From a checkpoint of a small mixture-of-experts model trained on Wikipedia.
Training: a variant of Adam for the experts, 510M tokens, 3893 steps.
Below are experts of layer 5 (counted from 0) of a mixture-of-experts language model. Rows are named up (a neuron's input weights, with its number) and show model dimensions 0-159. Each number is 128 + 24 x the weight over its row's rms, rounded and kept within 0 to 255. Numbers have three digits each.
Before each expert's rows: a language model's description of what the expert responds to. This comes from a sample of Wikipedia text that the model never trained on.

# expert 9
It responds to: Plural noun endings. Plural suffixes on nouns such as s, es, ies, ers ending a word before commas or of, e.g. bases, tribes, millimeters.
up1:152168146142201109165081111099124105119091164133146151138145114146110121135127085137118153155140129151106143114110102125141119134100133122115138159144137088135123125150152130130124142140147118134131163108103117117163129121130105119115120163089112122119119133136134113107108152108128090122106123118104167139115145143159076093146093135145163105112128122154130137129095135112114103072063162117134159129092157204133125147049146146110126129127136126138106158143126160196125096100117119
up2:134135158156096125124100126106122150129128121137097115135112125196101112159127096142085092148120089132119127113098097148134170129206125138171154115148089073104110120139118123095106178131095076132090108110136131154195148142140149141121137137129096137114145094140118146139148156113102106118107115165122120105109123133129119154106120144180149112151109147153119149157118107142151146149165110131111111126088143104075141119091153127123127132158117120125121153108137160100127095080119142
up3:119161109131146066140116150115145151115112135141105155108127118122122100162126094179122144093125163133128121134102151102186110141170172126101101122170141115182120109111144118158110098125130130125174124123162111079166140101139145130133113110112120099176118095128129106115108131109118115112120134103112139146195155121133076126122121121122143090130147155081113150158117115100121102133066124122114087109140176154140106095143135150151072113144135121128140139153138133124132131165145173
up4:147113202138072091105143135122170121130144086161140139124107113133148128154103134165105153160132096150134099109151157118117087132157132086128170125124164127109118112130125123114059105113128126102131127137116103140166126103130125150134153141154099114124138127174135088149104180133157160115143112154183122090111138168140144109134159127098123103135140129110152147122119115158167158129115111161098129113134124120115087129166157107120099112131082102149182147109135153100123109119142090
up5:113165132130127090175158156131137146147106098126152111128166120154139125127112102136115176130178110150153163144141134122174135154169161122098115126109110120154114085125152135123102099103100116136107091121129118117127111144128115125140136152118093094166121121138114105109105186125159134117065123164101115119089130159084147131121094132113211148150133088131143111103117111105108143121133143146118167144139104103141102117124109093102087139131119116108122068130167106149094161142137121
up6:120124127105121122092073129117157125109132126109086146123159131139101153131136134070154127157176170155150118103178140147120168114139190117133126150103179088134134122113131140175126108116159110138130091121094123118152139112128108102115106110106154096139147097148129157114142099112083093125198139107126121134155160120105136151106134123135135142106133080109096149132130122109134136092093151078138107130143103135149129125116151135105095155135109096151103144115134093137098142180164093
up7:131187123133081144115088145126128141101118110149128083109161162126131113165112137148130152162154113115130138171130109112096142131082139126113155073117084131156098112099154125140133120114100167108154136116151156115113113138125113190132156155126102148094117099141123086144120113134145151156116122118132136084153163163137112131147096141106091103191144141068169168159141130101122174152096118143100132146122162103111144141128130135121120122074124137133145129117116119139134130116100079
up8:143089119117057101121141140155146137140114109129137101127136113126113080114125181137128143123181118126122110137130115156118120135122170100112129044116101144108118139145105123120136113121102160136114150166119122148180112130122116140129127163142142127131138119171110070131141147116145169144142145091129138078106124191046144102114103100127107133156127173116164131146128135107130130102157110140123146095141113098150116141119094129113140139153118143100181104132148131095126148117166144
up9:156106105106154175144131130122090129130102115121100087094117114132125076138098102148134095087116151133119120135150094144176144120120108123107147115153107152113122123088098077149141125117101136099120125124155114151121130171126119189154109127187114107156124126171112134099160092111141149171129094147138070119126118103148133136140147110120110103147119126127141131109101113132161112153180139141147132110133140110125146110124112104142199087138139163162116101103115155074125108172130113

# expert 5
It responds to: South/West Asian names. Word pieces inside Arabic, Persian, Indian and Central Asian names and places, such as Ali, Khan, Ay-esha, Uz-be-kistan.
up0:160125120134162132122116099088111164087156159081166078144115158119086121112135118090128105126161118152084106100126115164151136120131142159121169103132134120159112142120124192121141110135114166084136123134144148141151196138135104120124122132061121129172131094129098122152127141123109111119112092137092108120127171158120124098128150119129115146166156143162119105117172114124169109119113114157123125149136113113141131125144128149123126164131203097133119155124120122121106173101098128
up1:143136155163103134144142075098166136108167136136112091107127106097137135143135136110102121171150126123167150108130145111179081125139127123113109158173142080116187105125108152128134092155183154161081115136125123105155115119139130147095105129163128123118145130123122119136116089150090119094161122137100154084151153110081122119154166147131116155080114126095111110153151103111138120096084160121157156114110130130129108136148130110100122115126109108114127092142154118155178150156093125
up2:169126154108128145083120099093149113105132127136070129103109085165068076156127119140142142144173083154106133130154098156148122101086101119131122121089100118101133122158110141104153155144146110136129134153128145115136169163155080131147126108135113149054148105158126117133104127149143128166122110160129116120127137153152153156131083132139131130098116124135129094135116190124132152141151124098090120109119161104142104084141093103136117139159114102146148123140142141155090134141160144
up3:119145144136081145165148101089189124112149099108094122153097115166134118148145109150149106144159104150152110145124111127159161126144139155118110146137085115124141139085129170141121083146125142085157099125137113107118120137141143158102097092122097098127133100163127114156137136168134112196125128176153147109127124119135139103136121132125144158108150173164112142091159102094139093135141122132134131150160095124096100128137114130143150116157155149099158134165129108087057132115105151
up4:103200120123068125113172123117081136103133138134111113151119184158112098133151120131124147120140134112130122139129123186149156128128118107104170118153138075138125166104142167137101154126116127145138151134108077118078138134120120147121118127158122147094149140146158133109147149130166111130149107105080144069110102107161134120129113141144111178152101148137131138098113120138137151146077180132126122142169120141106074110111080093143142150135152118163131141093126116105115123135133139
up5:136108153133179129138095161147145169085179143131135079146071121167128113144138149115130179125087108161100144153096121110156156097126135116111132094113122158124113140127149157132131133116130083103147132126133079138150102121159158167126147128162136129096103154107124126092138110157107095152137142130106115107118107181116080172136093129109116138107130141176120146127190102143121132144087147140152157107144119115139126160111136152110087106127161176119149126117113116145144141110154145
up6:136129112092109067120148157122169114128157120154116061137108107159171109139118119101123126153162147141118167100176151112154110139149135124151073113142139092100109139127122126092067115138133114149141124136166139131163104144151072126129132131122088119109134115144135116073148099167149103154132118153166107141130131163090139117127100134160135135078112096075136109130134125133158147135109090120131112132137110136138132087139110107143102102157123150159160157130146123103160082144117141
up7:103122125152111154144121106124131112106119118083126144124158168151108134140106107131086125114108091154135099133128144103131118137165137073128083131154126139132111163175130102143145110123132148108123119125173141130146145135175168137137149116128137123123104094134109091162168123113112080130137130141166118152132174153106176147142134099139126101129185102154107129147094130132121116086088163076112173101094136142128147137144155157149168087142097139140093076145117142123116145077096148
up8:084095122150099110139118144102168120102135159095146114133113134128124095168074143137125075116165120121130141126144130137157110143132151135112127117105142136081154126144123096147115114123124114145165157173124115115094163086172126161126131121096091110149119143168153100119156140121139147123136137158167119111182133126148123148158118096161141120177130172157159144136141106096143104068133140161116138127162133141144104078123074140141138129152116121118141158101136124099056131144124109

# expert 22
It responds to: Adverb endings, prepositions. The ly suffix and adverbs such as previously, again, later, rather, plus prepositions like to, on, by, in mid-sentence.
up0:140109108144086150136103133129144166104162123135146115095158082129118087178106135109153167164117114160148124171127095117137182124113175132126080095121106093122126100106116135121110145137103106174148162143159117181156163116164103120140096131136143137140133139138134174171126100115167125089147111149140146118126105165109107159113165117134138076119136120165095113134125124130132118092114117157132136121066114147142113106083130140114148138147100115095113144120131123090126159096140103
up1:114127100108072134161138145162117129121165124114140137086137144188149131154109134179103121114152131103095104122115116172130136137143140140114129109163165108084159173095160146158077137132140145137118124147141099119128115153134127133137117113110121101130106114132077161089142120131138122141147144147109112120149152151108133124129063146100114167113163139125114116098123159092123101107128139112114102149090131091178127150187113111121115068159137132139118182133157119106138146121102174
up2:142162110109124116158108092079138133112149167120141109110122139073169128149150176102163130126101119140140132131106102199104059120144119122150098116119131125141131146147107150102144078094156142086101123190128116119122154117144097113144135140122140148156145144115122113112123136101119123131148095086108126119129149109152117097124123173150144152114140125069115193163093116103149147132106129125115137098127141121137152115141082093128092145150142121149174139131136092156131152135098121
up3:135180104150120082143124098087125123122095136157117143101111189164120118149118139137117159122150175088094148129115112157114129143116131091116089112138153177117172129092166165124095102100102128118101137122133124088135171105110124139154106150124072097158147118110118129093156129138116119141114147168150109127130130149125155178148133137127120120117181144066087128098113132115120094168144139093122100139135118116131109125143147098133122095159116095116121156107176111133126152117104116
up4:145150113127133111140149140128110122129123067147136124173154159119130119136133145103112160119137093089106140119145104148174146144140185112106139049138105148154097113113071133137122104171115163073145142153137112116128107105141111168099133143081111105157127135098130099137126146072108133147169123126103104139125161181119141154093133156115128153160133154113140118151157124147108121129129188159130093106152125157130133109113122120107152066119124105109141120116138107140121120149155153
up5:113083152086128134154115124107145115102146142165073152109116127132104120105129168121116128149156132122141102118130114139119125104126128140102085152164155128145165134115151128160162086100131131126122113125170111134128120097134133116110119094141103056116174138138109128121194116139137096047150096130089096113109147113125146109097140097116094117152124137110167180105113136117144129108126135119154141096106102125121130100100141146167121130189108129131145151164140127089091093146121106
up6:088174130110151105157109099131116132138111116080123062150153098143134076158120126135153145159136106102093122153111128128154141175163162103164164115086105117119149149170111150116131163141128139120108141134169103104132115138163114115137114143134122152142123095120092110139075161086169128153121112080089175130101121167131096140122119156113121133098127132152150099169110124106114123128124177115120156137135151120143121172083125130139136104124112138168152117115094103094138134146122152
up7:141183123164146127147111140101123119100169135142164135111132148117112077096096158125127139163113125149107121159169128114165200120129133043119104134181095151155144101129134111105135090136098102116155174159127108131137130094137111152114123146122120095106132127165141145136080128118091104145129113115155117146182109121138148119163094116119106133154151108096118140140128146123116107136193102140119137120122103183107118143130120131121115131103135128173118089088123124140121115132113113
up8:126118093092118147151148163112090136171147104088095092124086129110147105156121140142142159096101148095146173119122114134130141146112147166125158127106162179105140158107154079101107133141151153135098174117129111122116133117171117112096082138139114120086151124131075131101088129145124118129125122137120116116127137153098102148119072132099080164142140127120123144161140131153151117127119109103096101120082105149133135146112147153124131136132082148170118117156179126153079157125136152

# expert 56
It responds to: Latinate word starts. First pieces of long Latinate verbs and nouns after to/was/and, such as impr, dis, conv, acc, ex, e.g. imprisoned.
up1:141112148164117148163152121117083150122134126088160106131116134103111108104131145119098137139175103107131108144115129144140123116143175086156102104170126137128137133124088131096126126140120058131097120127136137074127118128163080157159140138154134121127104100146112113109175110166134107111171159127092119114176119132133150124109110137099148129133097099143133136185134168066137160116171099090128136129112133120150117172132156089158172129101132109135121117132095160129144093139144156
up2:145127166084118134165116127099162126125169109154103116091119142130125104125145119123086176116203156092121142116159175155155161126106144098124092144153135132114131108141164150091137153132124144101124092151134103135145136112115139153144102126140152106117183150129145114097147138101107142123155095142121125134123125100099115141132149129106161162106150107145109129142171151131136148112130129136168105126092153126098097079114070117191156126108135121161149119127120085133112159094124174
up3:170154200148167123139164167126169098143138090143177112114097142141111150136113103113143099116121115126112130142119103112157142141146122152141136146094099105151090125085132144134150113163138111112154144172103114039139126082161115109116106138153104129134146113128111101103101146141128148122150104138153132132156089135110088151136150130127145150133131125129105177128136120087101169164151151071117117101134107134124121087119148130155084119094115118121112118147162093126140113132149148
up4:134112166101135086126115173114176116116172115099126142123119143119085156131089084109163133119130150148104122117147136131131152152177156124117132122105135158114122109122117133099112110112134160135163143159118099131099145097150133152155135155158093110121121158150096111115115112139144049127126099092145101102116162115118119176120115102111104117131117157130132130121174153120090157119107155103143121088148142154076175071118122136163151125133098129147121126144154135129139136181121184
up5:134124139120143127070104134070137136140145128094103115166111131138145137137123119147150152133122113150135142154175123107121151151166118114094073148122128087132146115152098108115110125095104118120142083142121128118135111114146147139175126198102191158109159124110098102154135158129130121141097151115123111112126113169104089148127135164127146149120117108122156100147101134128116139153092170139153152081139146113159091112085124173111190157142107115137120100129149094122136142090161102
up6:124130121108157103123138144069125118138163121092088106166145101150122150118116142173065130096148094152125132093154173148091131152080157125135106123132108083133109163072103130098108108129190118117114092144099159167154117118183093148144132107164142095129172113116115163146159144111125100126105129114127134141144135145132080114119138137137179143127156110101123110181136146115114121136139147154176128135136120122135110120107140156148119114116149108130095109125135124148129157162143144
up7:141117106134100130200139141112120141098150117103118137100102170166153144115100176160121125116129137141128094126125103135145175131175121116140118114121099085119086143092156131102146124102154136133130152160084117173091122116131120145114119138134174134122158138123080133097136116104124091113128143144160081111132080173137120128112092163133090105097139103143087110173135142118143131128100135164076151088114139165128106112163130141134137124137117163101140160158142107159110129121171123
up8:182152154101152099111114118046152121100125131109113097140149153119120117147111147138162128125094152141118099125123125135132127127148124130151147122168117166105128078152114161146119103118150129140123117142144159125178160122085087106129126109175111121146145110111121136113115128169136163124137095125159138129136102121094112146149131145145134130181159108077185137099131133149153157130116141094179173107117182117148101140117147096091115138110133096121188165115129133115099135107138140
up9:150126140126156129142129145110143170126128114135123132121137106157142156145126090201090106131139114148132158145098167150133167158144183125138148105131144139121139101164096111154152140124159083137134124137123186121104128081158108141157109124116123116128128101132066129126126162095098104113124101123166111099112120160109112133138163167113085137147093141098102132142169152148129095125106088110120139121133138120137130088095084139096103150093152124133131117160136114118154138101056102

# expert 23
It responds to: East/South Asian names. Word pieces in transliterated Chinese, Japanese, Korean and Indian names and places, such as Chung, Sakai, Khan, Hong Kong.
up2:154077133119165139113160155096122138116126135117109134165111066077118114143129113146109131091155124159108094130117134128149157165148158127158145143136108157170110125127155149160108087090178112143114143129149076119128128141160156151164159138133158097174156147157143113115161119137111132125127112110161119109121119125129131132118086121111120078062169072137113136186130111119136125117153089105118091137133123130111129081116130108152139119140102151128128164107120127118104111092109106
up3:155128137124113158099159073107084137085139182152138140126154107162097129135132148131125163114101158108119146151135121135137109125137164137097097162127173122094169106159127140157135114165153141137081154138130142119108124110168160135110130123126142106127103124155099091126097117100105135100162115139153079125101139121120058142101116106107168118102161091130162105175148139159137143130117127142119125127108128080117109096127114115144114091117117140120064141132128152101141117158081151
up4:108136142179147070145111161095103150110129126101150113146117061164098080120162139166157150083155180143119123076122141158128139123126131124142125140157098095175153135118122108135155115143130113132134158160163132132159159153151131151141128148134078120161171147138134136169107116163133114104120142132123139145136148141128082115138128174143131108139118115129118157127123121135099102090101125114109136138057167116148114109090108133121107142126117132097142074132125143127141162119091158
up5:096136113184141106143164128112142125115153106091138118134111157108121106127088107115127129144133116126112054116151153140155204119139122104111145127149144113169099118091115096123120105110125165121127132183122109134105130149140111148112141124099127098131145123123141081119122139112129172120115140159125108120173066130117151150128128135130122130133138148124122079103076102103147127130134140135078089152136171132129120088183105140121114145116118129168125128142139130069099111164066132
up6:115134103158099152121091181115118112101183089159168120113152166101102071171140092120117121099137119138104112134129099163126138166151184160111131131149135170117141122133125102115096121129176118106075110138122100134121130154167138106106132158135062179111109146148146102130142136152125131133129113151130147100125110150135158145133119105144159094122100104136149124121111154090163174081140141124133128084116142137133132103136097088134127109122142162142119155144129153093102126132134096
up7:138122147115085137108135111107113120117052107100160113106135153133122120143137125106141141087169127070118111119120098149159181128124140148102156105155073148150132135166130088117117107107097082121180152195140105130163107132120116132113088129143149110178122134133148121140111151112133116116136124135169109126128165153123136176136127172172118146104128112100151137153107090119135156115111143103083128088102123153111124120121091118104141140135115118115168122127144119082111128158148105
up8:131131116129125125143125154113167149091177154104130096096128182111130067103105120160117100100159101144105132107129145159146137140085100102113124133159141086163159163146126124117117132131179111111117152137179165102131139140149120151130133126160089089159131104108107101125160166119158148125152119123150117095167126141158119129145118149178117090151130113139109162122119125110131118140148144116106079130147125090147141081125091069149117138121122159129140142100142152140099165095098103
up9:142135133171127138133119125115168114117140127110148118148075102139112098117085150126155139144165127164134118162127123143194171114148187129101117104159160126143138149168149075143111134102126122108136138106114115131143126100177155132106124133116126111114116104128136073108126101126096154151149148129129100163144112096100135185111084097094124095124174179141158135107145081136146117138154135116140119132093098091148116112107137104098105119134120136165126151118152146114080148168112105
up10:137146128164103121150106097104130099073169111132109154145122072136113140077133158132136147104113094109131107125084153134118132148128122148127168139134132134103095090148149166116105119093153114142103153175104129118120126088134188139150125175112098146124104122136116106151103103119109166089163157140134133102115127124146153184091134112113102074125180133169129157131131154111139149095142125124121129131117105099088134127166155124154103097134117148140094124135148166124098109151168139

# expert 20
It responds to: Places and peoples. Region and nationality words, often after in/of/North/United, such as European, African, America, mainland, plus women, children, people.
up1:115159104140156112123135111129132150140145125108059095073118104134095137167105138167101113107116144114149125167147141126156126111142124110149111094137097154143122119106137176063126121131147139109125094172155154111152150112100160134136131148161154133101180139157103149119155146137107148144136076099141109092135092148109127131104105102120121132086161148121165132087123114119119116124042128103142114153148117109160124153111123099174110132121129089151149144142121101114142116101111148
up2:143091153150111133099107111063128193107171114131151142166165146136159107149135171106163142124147152095134110143138105152135106141138134128137119089112141128125102098149137121099112107101118128151091128120106077145111151143156114096123096152122151127159131122168119085113103113121135116148159086136155131100153132156124120174118137123160089109047148125115110114187127141130123101140141138123132141129134085122118098164160105141088110130141144138145121158100149118084109109153152114
up3:104117113124110109144101137103222166095111105157043133141134123144115118121166099140110133076140129112122112167140140155116133160106142114165166093131134133154133111100149130132159124102127070126135136111113128135134151122128154160161078131118126149145125116107123133143164134093137101119123150126138128167153147121137102133123116149155113156127120091116119175159120123144131148136065106129092101117141098139101122121141147134145125165172134140165109120137114197086136126111144137
up4:109120085166093158141121147093138169119149122117131108128136160185098148116166121165133139164182116115076105139143107135139132141111150100162152110159144078142118111135198120122163112120133120144122167149088167165167148104119074127117127149147138090096148137134145111106116157103112129116114127148124103124138118104169121135091092126106110084153113139068114139143128096127079134117099116090126149138128140143126153117120151120146105108132097109156118153133137139143096128129092151
up5:147170108135128102127109132074146158107155081116108158148150110125121146125137099126120133134125151101118114129126141180134116143122093148115124162147121172111101105141146074130178107138092163105096151129121092084123104104134107131130118133119137129128122141166158116103139111135140147126119137118070152072178105149159109095114122074121155113118123185128136154173108128111167132120186164200137127086129131119126158092120107096114131135133138143162127119131129120127132125156116148
up6:100122132141148098166125113103111109151142158108126126160087169127135152145142111147135137127147131158136074165185112110122164128121129126103106109121186102158125073115139085143128119098107183165123132113128136132159136115145090121194115138127180138139149149129147130160114150145093121135124139152118159097144123104106101098128086106119142097131096137098114156123175142124098164120116144139122103123130120124094133140121123116117107095176090118119105151156146064151085123105110135
up7:162133114107087138143094112131182123142112138137146138116107130117143135137088129152113146127129098133097116140133142142127133128095115082125167127160128139158116154136109155090125099124139117068084156138150136114145117113128100141160090118125116144142114124132080095080139135089190139122123146098086160140134179168127142146152107148132123115077158167141099156117144128109188132127122093104070128145155086136089124174135109109122116078127134104079120120150138110112126142129142126
up8:155163154151144143110132140130134159132184106142112132137102187143154128150144121139154104139110136122147117113137115139128148179120128117127127126119128132104128157097135096125162138128139160122123127141138153087174126139135107100101121131125150100154092102123128055087135115146151136131145125136134129082144099122126133123070047136107157137086144128129129145146144172106083144144159158098117132135101156120128136129121075090082088121186108150152149141165163121167132110129141142
up9:122105122145089097118091160132133184121129159111087175122158173152100104133106156150099131112146139107089132164144112131123152118123116138127142100158163177113109105154091116134124119120108121123112163149132140128166148075110130131160108121130126133073135137125137098116126106153123086163130152161151120117113110150152153111088121133145130089097155186082136122159098141138162134169124112125157133109143103176097131137185101098151121123145157154143139157154116113090145130154137111

# expert 39
It responds to: Infobox list dashes. Line-initial dashes starting infobox fields like Population, Succeeded by, In office, plus word-start pieces such as ass, po, ext.
up1:122137114125108144156149103063105133150119111113093140147094165146092121133099125168124150140140136102124105122156118123158146135142133107138137085118108120142141160131112098120079167064094100109133072166113131128144114174155118181143113168143115127137121143140146092086118120138134063146174166093139136127154141095112127165077098141124080108131131137133102136135127147141076136124083132137097125154088139133125123127124135134086099159129149142089122112108147120123122146137124139
up2:089122147118110112128127079151139145167118130118136140131118140130121088152160070153149143134144133101149094146098130137127122099087108153133152107132125088119163128118130114120121111096144144090134175118151109165143196161134075136173111146137133093126114141105100080120141118155105136174101146111108101065150162092141129162138113137152119147097134192093147164136121124087118167115114170108138147112098161157106136107121153139150150140151131140095128133131128126114119091132127139
up3:145148138102159129150146128122106156126118100105076121117091118161121145127142092203178100154100146131084107105144098151111139109147141108094178145107128128166133108157168122117109131070136144144078156143185128117114161114162165137140120121078108131144121088141139109145113119145092136109174152148096086123136138148110163125128155107123139100127124151131137115149148113136104126127167150125112133106096138140136114148118102139144123090091070118170122107126151109135110126148101124
up4:111127128136130120091129139130138112106145150133141137147098185100094111150137140100097112137122115061118112136142103146129147145100116096122149156123122126147085105133168133104121132116137111125129144151122161095111194157171074139116154135107151148155148131138157138103086122117163140116144131137160119103156145176147137095127116134166130120165131125087088153192113105135107153143089123135093175101130120112130149128143083144124158138128114147150126073071142122152152103116089141
up5:166114147172137116087146118143127123119120127106130125109124147147115113135140107105136157154125131103093060158120118135129119098094151098171129077119120146086108168159140138123120126116137128097157179131130130112108147122138133164112129140122115171154126117111105128124118122118142105156139120113116052140108162128146098170131094182129100118126144146091158192143126092128077148122138172142113069129112125161129110104131068103149157133102134104163111147146114115131118107149130139
up6:105157133146129068145107144121140142123131107096168099100114144139081172105167136177170097125108143145102116094086127104119128163114134165131105145091138127103109100156177113097106132124143140118097163115150129120113160136166115127200105094152117094124086118133126113127119176135123109128120157135152091122154165180135128140129097117115137092119140170118094141131109136111147166122118159092163164141104099149152130107115091111091160146143104106133115147141139141137138120137134130
up7:126125135119133084109166120080149110168099146113100189083105145189152125193089115161160113091055159111140125141162133134146145163108130126117155124157142132123080131124135165144143099117113151130136162156137153098086130107145129147173101171147116105128110127135131144099113144139111116116123140098126107102139135134091099171127132183142126157117104138121132111093128096124146116112112146112109118126142141174140104106101110117120113149123139117129104127172124129150133125170157111
up8:127157107126115103165146144129168105144115124116107134102093121153145156130094067142156189137118133132097140157108162121159129121139073141101148163156183135140107170108101144157177126131163131146133113131110113119155094136142071117147115113148118079151110134144122091098116159092171100130112134167118124111130116188108124141142142169117143183107165129126140100128108105111126110101150121093137137168122118098098122101131097179121120120109127109139103144113146100130114123118130128
up9:133107130111130128167115059143103138131167174120102113107142150107129112176132150097130116130122167123162114121169091110125118122130133140127099081128115093164176142162141141117121110090112129118131106113110125147140108081151141127129132133126135122129117096147109032107157114110125137130153187131150078103116126140160110137107134128150144127130120166133103142160146101143112123127115148134162165083117139151116117088098094086120091159166144124153107128134131143154110114153079136

# expert 46
It responds to: Indefinite articles, Asian names. The articles a and an, mostly after is, of or as, plus first syllables of South Asian names such as Ka, Ko, Bh.
up0:144132128143158132098119092119120130112122120131100131115151117147109111154148145093132107159137131127173158133195120103156152134161121152137148112093180136124094104111114126143150114135128079135129099138091115126135138140124129136150124168132166147138080108159133115166155139105126141152185121135124131103109115176115110153103129084121159137078148154122122170078140128094145159109148103134127115104139128097104096131050181087132085134151136108130145105148142150120138179126121138
up1:159136110114139126141094145115152121090114140154083094146113144111105161185075099100116137165167144146138098135119110127135152124132144093140107122075158123146107140115123108111143124075103144131146133152140162103130107156164123127134136129137101137145107126179119075143118104114161150159129103144173064121131110138113138121107115117115178139139150123110132150145082128101171133097127129134112112136158123134109136092167140101156145139140135166119162095121131158127061180123133102
up2:151132150124125131103102184150167094110134114106052111119108102121101154149108136095110107164090107091104137143118127130123123142132152134110091120103118121205128101139101117103124119138154127125137127102165133118127139148135127116150093156154112129120136118182089114151113138135145140138138115098177093131169150109149162112140148124153148153143109172105129155186133117123129130136108136085109150131134138112085138167138147138125133127124082117153158130142127222144133113116114135
up3:170133130154092119132112108128146127109144073150119091099172131139159107155143126136155105102112145106139093159167123145156113139134138169101150096132165145112126141126110164113147140078114131126164113148135129081113196098140124129128115122119103145110124129116137086157153096103103132102163102150092091061203141123099165093122125138113116165136139117129154104122140120099113120117148141086137143153132138159112143145148096148155155123153096145130160153105133143125120153092106134
up4:153124155110078100150104102138089120094133142122109094101172105131108120161091079119145138105103150133141136129103151126165141141138164115087170137179146117119126162145146112155136113129133108113125138185157115134106170112145103105140123134153091111124177111160132103098141152150165124106178132088086101091142113133117096128124150116121173091129154137108104105131166121131094124145136091115158104139153135157141096129138124157143131055123104128106143135166111148103128119145110128
up5:133126088150170128150128125098135145119093136126102104117119119143114108107083135077143147126099123130106139118134117136153106119082147148093129106112177100155137159144112145108100112102134142156105119107156123133137195080161151111134127104201105130151102117123143137170089134139129099146155161137149096103090119141122097131119063130135165140088101141121133137147175088132085135152144095164128119109148120120130128145117122157155125074113096096112139131144104156147098146148120145
up6:138115116130120108124157095075158122081147137100108131132121141129127151152086137115105177140127149177116138146105128154125156115116107109085176116139136116160141109164097132182101129123109127149088123130082165177111172127130151114101114153109058118143093097115120096131087117141115127103166104167132104121128144154122093128135163130121120123114165118171117157150124142119148130123129105147165104155081136108167098120136110138099142134125135105122090088177131161135153125133149125
up7:190134137124100100145156176102189131123117145121160109136086163133121160136143100157138090130119143158101066154106090139167117136136136110152139107109184115093096116152132095110132124091106159105126146164144135118100133106124121155123122156112152109158129124171163155146138114156107119093129073112127116099150106115155123156132098142103111138134158175119138126145135134102162127131140097118138127156119132107125124100128102129145127135086130100186119083148164150128111136170146148
up8:148122132153092148148105095118140145111160171099123116067162162132138135156146135140114124119109106116130115136096149102118085101138119142144153087135157114125070096095157140113107091107168138115122134157175083115093154071146143115131130078117141123132184106115121090172146125149184167106139117129158102086125113123151134151138155104118124104128149145119120110157119121134116119136090116117105165154148148151110115094123141109179130118120094118151148121088119121163113108108104135